{
  "d_model": 192,
  "activation": "quick_gelu",
  "balance_loss": 0.000439,
  "lr_router": 0.000733,
  "n_head": 3,
  "positions": "rope",
  "attn_scale": 0.125,
  "init_std_qkv": 0.0817,
  "init_std_up": 0.0817,
  "grad_clip": 2.0,
  "schedule": "wsd"
}
Below are experts of layer 5 (counted from 0) of a mixture-of-experts language model. Rows are named router (the router's row for the expert), up (a neuron's input weights, with its number), down (a neuron's output weights, with its number) and show model dimensions 128-191. Each number is 128 + 32 x the weight over its row's rms, rounded and kept within 0 to 255. Numbers have three digits each.
Before each expert's rows: a language model's description of what the expert responds to. This comes from a sample of Wikipedia text that the model never trained on.

# expert 42
It responds to: Stem pieces after prefixes like re-, con-, de-, as in recon-ci-le, Re-cu-peracion, pre-side-d, plus sentence openers According, During, Since, Following.
router:086066111127135107179122125155083136114137136151154101122148158119087146124168115126164140131153127149092133202121130131180131100108092123100176092122064145145094123083155082160089095097145136
up6:122129147169127087157188125229111109155146157104126143119148137074117127110157145146133172144176076067120160146142134095084056113106038188131108099168115132085104157152175142144156148124115138
down6:077137109139139137123080152121157145045176135123117167111142114109091153206167085088104151142146158092079114165166058139149147145110096082146166136144195170143188085102160158146150092127129155
up7:084094106200105111102116106157123155117147112085163161124147138075139085132194128134133118175133155125163116129149080202179092082111116130109136107068139083146100155161135160215175071159134149
down7:103106177149084120136103134138163114165127100171086117153157141118189103095163153151149087134147120113129189154177129121123073103111175189100118120113106132082124103137093124104121188090134127
up8:159107142170081086128176127109106134184073122112101138175116124167127105101142151162105144110120100130050133077101123127155151072112111125128115095168125185081118136185119085174139107153119100
down8:171151179149151124086129151085170119120166146205137136105126192103108137116136103096161090150138099014178091130130106167084146132103115144140086153129123153097137127126126092075125105071150166

# expert 37
It responds to: Commas after words and numbers, in lists, between place names, in dates and thousands, such as Dalton, Georgia and January 23, 1873.
router:101145145158150084098114129105164075140139090161113132190157149140159138145148086160082090138116075152110120179152142096178116129120132075139111125125097120126116130067189134151076101176118103
up6:102096094075112104096177133087150151099117109151105127164180133158110152077103185038165182122110053173094086119088122117125068100183122097135157131141132116116109134119195141134154117168150120
down6:080119152088164181077130150174090124089111108181141103113111037138174187170099119169117106155093156185131148130142131102134111138133091128205090160167108123131196098105101145133087165138136161
up7:088170116178097101093131108157110126155109153103130066132127116116155111081074125131136102112121184183141156157143142145121173119083162127178109146193131169140193093102169149084125163094139183
down7:131132172071137145150084139077126127052135151132063079148094050124159125175143161141101138181131152088116090123156147095114088201094112152080213101128140169131107082082115099125097131121124113
up8:109136138095121108077155104173181094070099120118111085090169153180161084128049180141124173198123192108126165174160060131129119122156168145132149120073095191114068107127100111108100143152070072
down8:142097142124136129167108150107088129070128137141104111127138233127081138176187111146104124124142105163117128124123183089102137165124135154164122119180165108166205160176068138168122076098123148

# expert 56
It responds to: List dashes, table pipes and heading equals signs at line start in infoboxes and lists, plus title words called, named, entitled.
router:160151134133085111108152137147138105095135198172133098102154133121124132115153091155128082077162057118096131150112097114160111080162210122131150173161086024170131164062142099138137121139101124
up0:150137113150165044113062134137096068129157150107154088156140112138112109074122132090161096106207106134155099161167157113139120073064071128102159195111094117153097145084139184144117143092091093
down0:123112151112152138081147154123120123124156172186100106033103156114130101115105082202104115148153128135111137123092098166105168092114124145160133086071089174122145111126196169151151118149121056
up1:116118125152080142189066140114085165154140113095167121107088116092133220163129058139141115141131135102125153107117093132100114161097118099117155171102117115092154126118169175134099084124165210
down1:203130148131173149132162173173173125135148072166175208114128190194136102090104123134107124112191144175105192101111202186108121152123133099138134108110142112114138152144079081056070112142112136
up2:100112170166110135124165129144091121164123152143133157124089190100103089088107146087108131121113104085133147124068079097183147118159162126131145118138141117159141129123145147123103167106179103
down2:079105140116101138196101118168139092121110112152118126133189118118124117143174121167123199144150127106160109130151180179109148129114095075109119153174102129087114120159140075175139135180077143

# expert 1
It responds to: Digits and short entries inside sports, election and asteroid tables, such as final digits of catalogue numbers, vote counts, positions like MF, DF, DNF.
router:138114101092172110134117149183159113180121132189124118145108135077154127082158033117115122162166126120119092146142106192117118109146115105215146129153123105098101170145186027157161110106111102
up0:114093067122110164078049126082110132069150124081156104112127028127153144149094151136134132152083109173108115100116199124109105140083147097179154146117110127124127118142174126073153065109104111
down0:119100118099137152155148110187122146165081196145117091180103131119104107116155045151201107111108153130096125086130096160139114152131145156113100109084153173094119145099097111142119109129167148
up1:191126098140091142174126112123125094164183082132119100216125090115132142154170145096156137122088148127095162140101138108127145099152144130142131142093107081131068169064145129142108123139136157
down1:110179118149128113183156176134207097112114185187138128121177141124080151120149105176160209053124131148162111119108093140123127099155156096151115158179100118080127090106095078118154159164131126
up2:096127099059176144112095168169084116143119132218086137125132135135137172097151159084160149126178175112079109189152162120102116119131063141191116117155137089122159157132144056134119089129134087
down2:117187103115144117073082134150134094116104098120161089149158097117038094073132146109126226154159104170168148175179159099145168127185134113146092151162154163124066127183110079168152094141176119

# expert 13
It responds to: Last pieces of foreign surnames and place names, especially Slavic and Spanish, such as -ić, -kov, -ović, -bal, -in.
router:107123174104118160159082212125136107146129137162096115161158124130187118128120179167189091140143072114129110217126035152144143063153125152118136144094064155135114130108142109120144087146104095
up16:158133102082143136113110116109087137190095086138106210142094106160104090097164126116182075133173049178125088128164129127096111076159117186136113147109094125132134122183166135123117066093116076
down16:098163165126104153115153067154102148037120120123151039131105122129137174121194103147104110088111187091095176130105122121132091144125150120152144148171151129121128107129126148131166193147128204
up17:135099108086079128106177126128160115140106128143117131109094146151146112100083168129113111121127189120187121165116135117137184098139105105123111189110067151138152033146129132111108132105180054
down17:186170168143109118090114129090120130117091100139099108129048118131141130166114154129129110139161097125149102184134156146117136164126106135146090123150135117084108167147125106133141134120081137
up18:100033177129147090147123113113168171122100085142102065138136071146173155106105142076131192109150110116135127103136120136134100125125157138127119112093115154114155160151114132062164151145082171
down18:104093099160124159122158146140128160137095109131093137124163128086148131102130144146136103153118100157122145104089098112119153083133138157122123188125098101047098143099116176137125110088111099

# expert 25
It responds to: Digits after the first one in measurements, areas, times and statistics, plus number words like million, hundred, thousand.
router:106073174032120113116165127129126063146069111175159164152139098170118125121084080123149106141161109100100120106150117116159108147134107083174144081110097138132119155060165157152118047168113105
up0:085120133133161048120151131121101085171171090184143141125160102128163140113101119165094151131097133129141156124120103149079156156113207132119159125154164126165152151152152115087090132138141054
down0:182060118179207115164158131130097151112117151057134128098080114153121130064147115149090168173143090131130078149137167138115094110121121135178174131133096133033148139108114122150139079136130156
up1:120117163110125153129126136104140106107108112144116139123122122116123182119167150070154141168145069153123137155132111176138084108055102172192138112136129112117139062110123139154132089190132134
down1:124131059157131119068155147129093165209122086209126097135140115209127076153085137208057116078092155099086160109122118124117144131166135113089115109107120145128100181144117153143139146117130141
up2:160090144168123134112165124086094138104167123137170129050127139099159147115086073160069113129167195140152172178169120157110126106105094105107096119138115142100104130100141128093120123144143098
down2:141158133083149165131101123141095098154153151142109109142052168144109178122099114087102120125144115119060154108089154114108184163133159187102153109144137114158159090094166143071148142130149123

# expert 6
It responds to: Month names in dates, after "in", "from", "on" or a day number, as in May 1996, 30 May 1967, 22 August.
router:150124150141082069139168169187110094134108165154099158092200151179177121202131098140110092148131136074020122140108140125128106104124108108098155168092119112085137146149152093167121104224117113
up6:128170125141083108131109141163107089118130124093104137192111163072162168150119070183113153105101076162088122122132126065088135102123170112197154112076152081137134082111119185138060049137128148
down6:096093071179160082139151108118144194155129135159105067137126111091080148078116172110141110149112127120101130135120112120115175172135124180188080141159095142147109148113106141099161137114119086
up7:236148162098214146076174144132114157136044130124167117162151169133130104177166142096139108160073154103087167126127089100118114115165169105088111127135146118121105151108140143159121143139134117
down7:129113122167122138187130065138097103151165111150100123113135158120053132092131102136144108167153197139093133185131162122053065132110071127098113082197139105108150106146103073136186141097137096
up8:056241096120131100143110127113067174117139123140106161120183174178073089126071115193091125145128099113115127198109169114138107098113114148151095128095168126140116111154120104115092132087138127
down8:132082137116108127138154092159190115181162197120105149077137150177163159102121138173149124092177129168161098145167164129126125106148164127101104108139087101167137134119149103164168139160083101

# expert 58
It responds to: Single capitals or short capitalized pieces starting personal names in lists and tables, such as E(tlis), O('Reilly), Ja(han), Kh, Gu.
router:132136108094148082120095102154108130107130177133098123117121140156203083074108152097161143124110057094115149151153100167158155122099099148164152141072130171059144208020116123107143113163088126
up0:141166120193061154141090149163125085125123130185072134089137147083165107125161089102105094128129074123105181152150093198166110139117100153143184158176149140125108164150169135080148166122080102
down0:135141110123120147149094188088099111122142121098122132238134164131110159120102133101110137148179104127154110114113168104120101074150118102196124185179150109118142165118115152164103132141151132
up1:105143150109092132055140107202132129131090117128144084104074111142093152114122161153151129121083114160184132102115164087181099081154154127126117120057154160099158188054178133179154090129133135
down1:185141120126160078169185122154110093141137168116140164125138125114101104162101114199122129143092083081104056141132139130157155147091129120087145206159082118100136146146121184126092140117173159
up2:175087106151120130192131091158062106139141143099145156132164077117126131129128114107107102104121104142122082120089146121058127177128166076083182091167202089133091107151109096131156086143146150
down2:123099155065165123134110148075147092208114082137103102148141092092158183103084135134137106071089112091081148154115105095078141070142173130091147135112111212164082095150098150095141139180129173

# expert 3
It responds to: Middle pieces of proper names, especially t, ton, ford, bury, land, as in Cor-t-és, St-ing, Ar-t-ists, Bar-nes.
router:160104163142183154083153122152156082092121182109148148148082158156117091086131106153101123145151033093133126135070063173147121118112216093103155122133105116146139098125127082131122093160128134
up6:129102156106116155113188058211122106128023143090163071153147121151129104176139073164123143145131077131100123177109098069162121106122164153132083075128140080119142143125135109163178141207108096
down6:067147143081059112131113129085069112155120072135138108135094163146169151085069102142151126090153182106140111137137128166165122056139177174057146107095175125069150109158103124105127154103082137
up7:119133119106126140094101078135150091101066140100102186176098147132091141128107118128107134076130123150141134137116141131115133164065084133128144130085123122180137152077152158150145129159113171
down7:113177145210141077115123127101168103145102109125094113109128131124133163123037102139111112122117191111174092128158150092120129119223077083110131078121137200090108144204096154117101185134130142
up8:092142105119104162059152126143125159084168124159136110110111125134130139145114139114113197129083117139014132119111165140070088152067128148142098108143150182095109103125070088144129135161111118
down8:085147095115155105150063154141145153143142122127209160130157175166162087205129115117120115123102142126151145119133106152166049121139157154129171120160123126119159115132121182042156116141066209

# expert 61
It responds to: First or early pieces of split ordinary words in prose, such as ar- in arson, il- in illegitimate, em- in embark, cha- in chase.
router:119173119156141172110119190184053048089122110170089088193087139135136146154199102109129121118162119098053136155136081145114125121102130109138073132126094070094128123132138091167089127096112193
up6:111143127129116117127113150089161077151132241122131124128117131105162178101168135141098116131101116101109124150216049152134082088056143130146079071147114121114132150108151085136083118102135119
down6:168104158139101180113149107144107138089143133190097104128126107125099139115204101074180142121183117118120158118064125135100071117119136172104148152207112119149063126132128100106105111146193116
up7:172089074164122148119136138164140101137109162123060116187108196163199113070151148096038145194101128132106131144105123147106138099075148087117114081165180158194077085099130092092119126121125107
down7:093102104136151125111140091156116154113081118127168139115125178111130138202100086076101174106140165098194098164160113157120086094058129136178096120180129147088122101156141141066139176117183090
up8:037150119125114127196115101148155115091120153164132131132103121166090118153129171152131124084145156103125109135130140162125118106154141098148127128121166119127046195111152109136037121086126166
down8:178091106104168139123155129138046194117155151073164152123131152123109135143118130111141113115058127121093092090096140181112126092079124102108111163125116146094156108155118134197128100109143090

# expert 44
It responds to: Single digits inside longer numbers such as coordinates, percentages, populations and vote counts, as in 41.26278°N, 21.3%, 14,400.
router:109139116093180146128125142176122132113102186201149082179137096130117096089108083144154096174214044122069125131143124151117141126103142131204160149079100091096156104094145143110121113178087133
up0:108091091128186109097180137109140149135091137116126107137124125135181128130255136079136153108148155057145066079158147139150140164107130133087111112151132105111132143120148155130167111133156133
down0:150123163118120184070110167117158105116174163091157125158118082088100163137159122143118128128108090164141158132118066153090103110142062155192177138155103149125124070104078106117137170130050131
up1:130154080155156136088183142113104123080142128123103151175205109078167132198150156131144095124045102184152123075143137150105138157116145129139144094157111080162103113149055115137146077198067125
down1:129104147092086138148127129083147124121069069141118149104122087197125143150113144120161116110193148084098124096113153117166123108146079156165097145120157097141167183145140104144161134138151161
up2:126079134091086163132104145128150151139101129131143161139168104128100100104115164145122106141172122128110089141154112056176130137094056068142112019155095106179154114096135118158172140164082074
down2:170115116116109097132123106091101149163142098156096168128114132075114097128131159140172122125090168146124208087184134094087137158110126159134093113102165170097103164132114167159139060094143188

# expert 36
It responds to: Line breaks ending table rows, separators, headings and paragraphs, especially after |---|---| rows, plus heading = marks.
router:154103147085175113106106152126114095106119112144076123128152129133167115136096129154092095148177093131115143102116095126146102127113095078146159170136132108117149173120183108115105102114118105
up0:077084185137144150149120157122192104081091089092153130128128142180171102135086146121118160144125071135223109117161143127153127127173155147091163142151142111045120124136161125097156126137107169
down0:038134100147149146160187083165085108112129184067119162102118135103094126155178089128138126147074112114157122133162137150159113140111149144159160067089120186142137149133145172122128142115163140
up1:106112120157089101069131166085165138127154179087183145137143100106079153099121147109120181054157092090064104111160123101100103113141102116180080119099043115106090071149200201143108083160130101
down1:128125124148159135162163091152133134146139125149115123147092119132162075127128154122097056067116123188170138148180108095147158139162073133095140144130127132145206121106144156067120150070121135
up2:103112147159133180110091155095149089054080123096110095110143117128123133097143165129152132103085136129129172112123106107147121092102183117168083131128146066084112128129127117072159114106109182
down2:108139150127140103192142113136111049120104152076083155140149167078127073131145185130087107136190137135060144088176157135123197124072153131119150167104090165146103122147115145171145077125160119

# expert 15
It responds to: Line breaks ending rows of tables, bullet lists and infobox fields, especially before headings like ==See also== or the next table row.
router:203114142116163141136096164145134130152145175135092165141180124111162072132131124109140167140168107143142141167143081122075117138060128092145150163081109067134140152092146116188112100174151115
up0:060148107148130126123085183185076087114111159150167119125114126136078110108114161107150164130093099118116092102095145177131107184140067059106113094097132144153161161114152086161174161082198115
down0:150199146082105111139127094160118105150119105135158163131159185130183159126089132124150156121161185150187177198131132089102205191136159142198138139138125090087169143081128117092112009121138137
up1:157117087125112138108132158140146131068142162154099131128154115176170124164129117177143090167083144085135084126140160129146126152088079150122134135162149121131071103119137155059119117162109159
down1:107134108120086220163094127044169155087132149163088120182104100123124153144100113139130091072091108135144132138142182121135097100119127146145119140106115134093128116135165147154086173092103156
up2:159123176166178133142131115141132098162095135156130172130162114129161118096083122162087153094090100171168123123130090115104128112153154131128115114193156135122157153087108137154175159144071152
down2:072119091065124127139103098118130128182143080107127113084113114165136146132141186203112112164088117104107129154092102119078119186131123121158106115118095133190144112131127171087148123125130168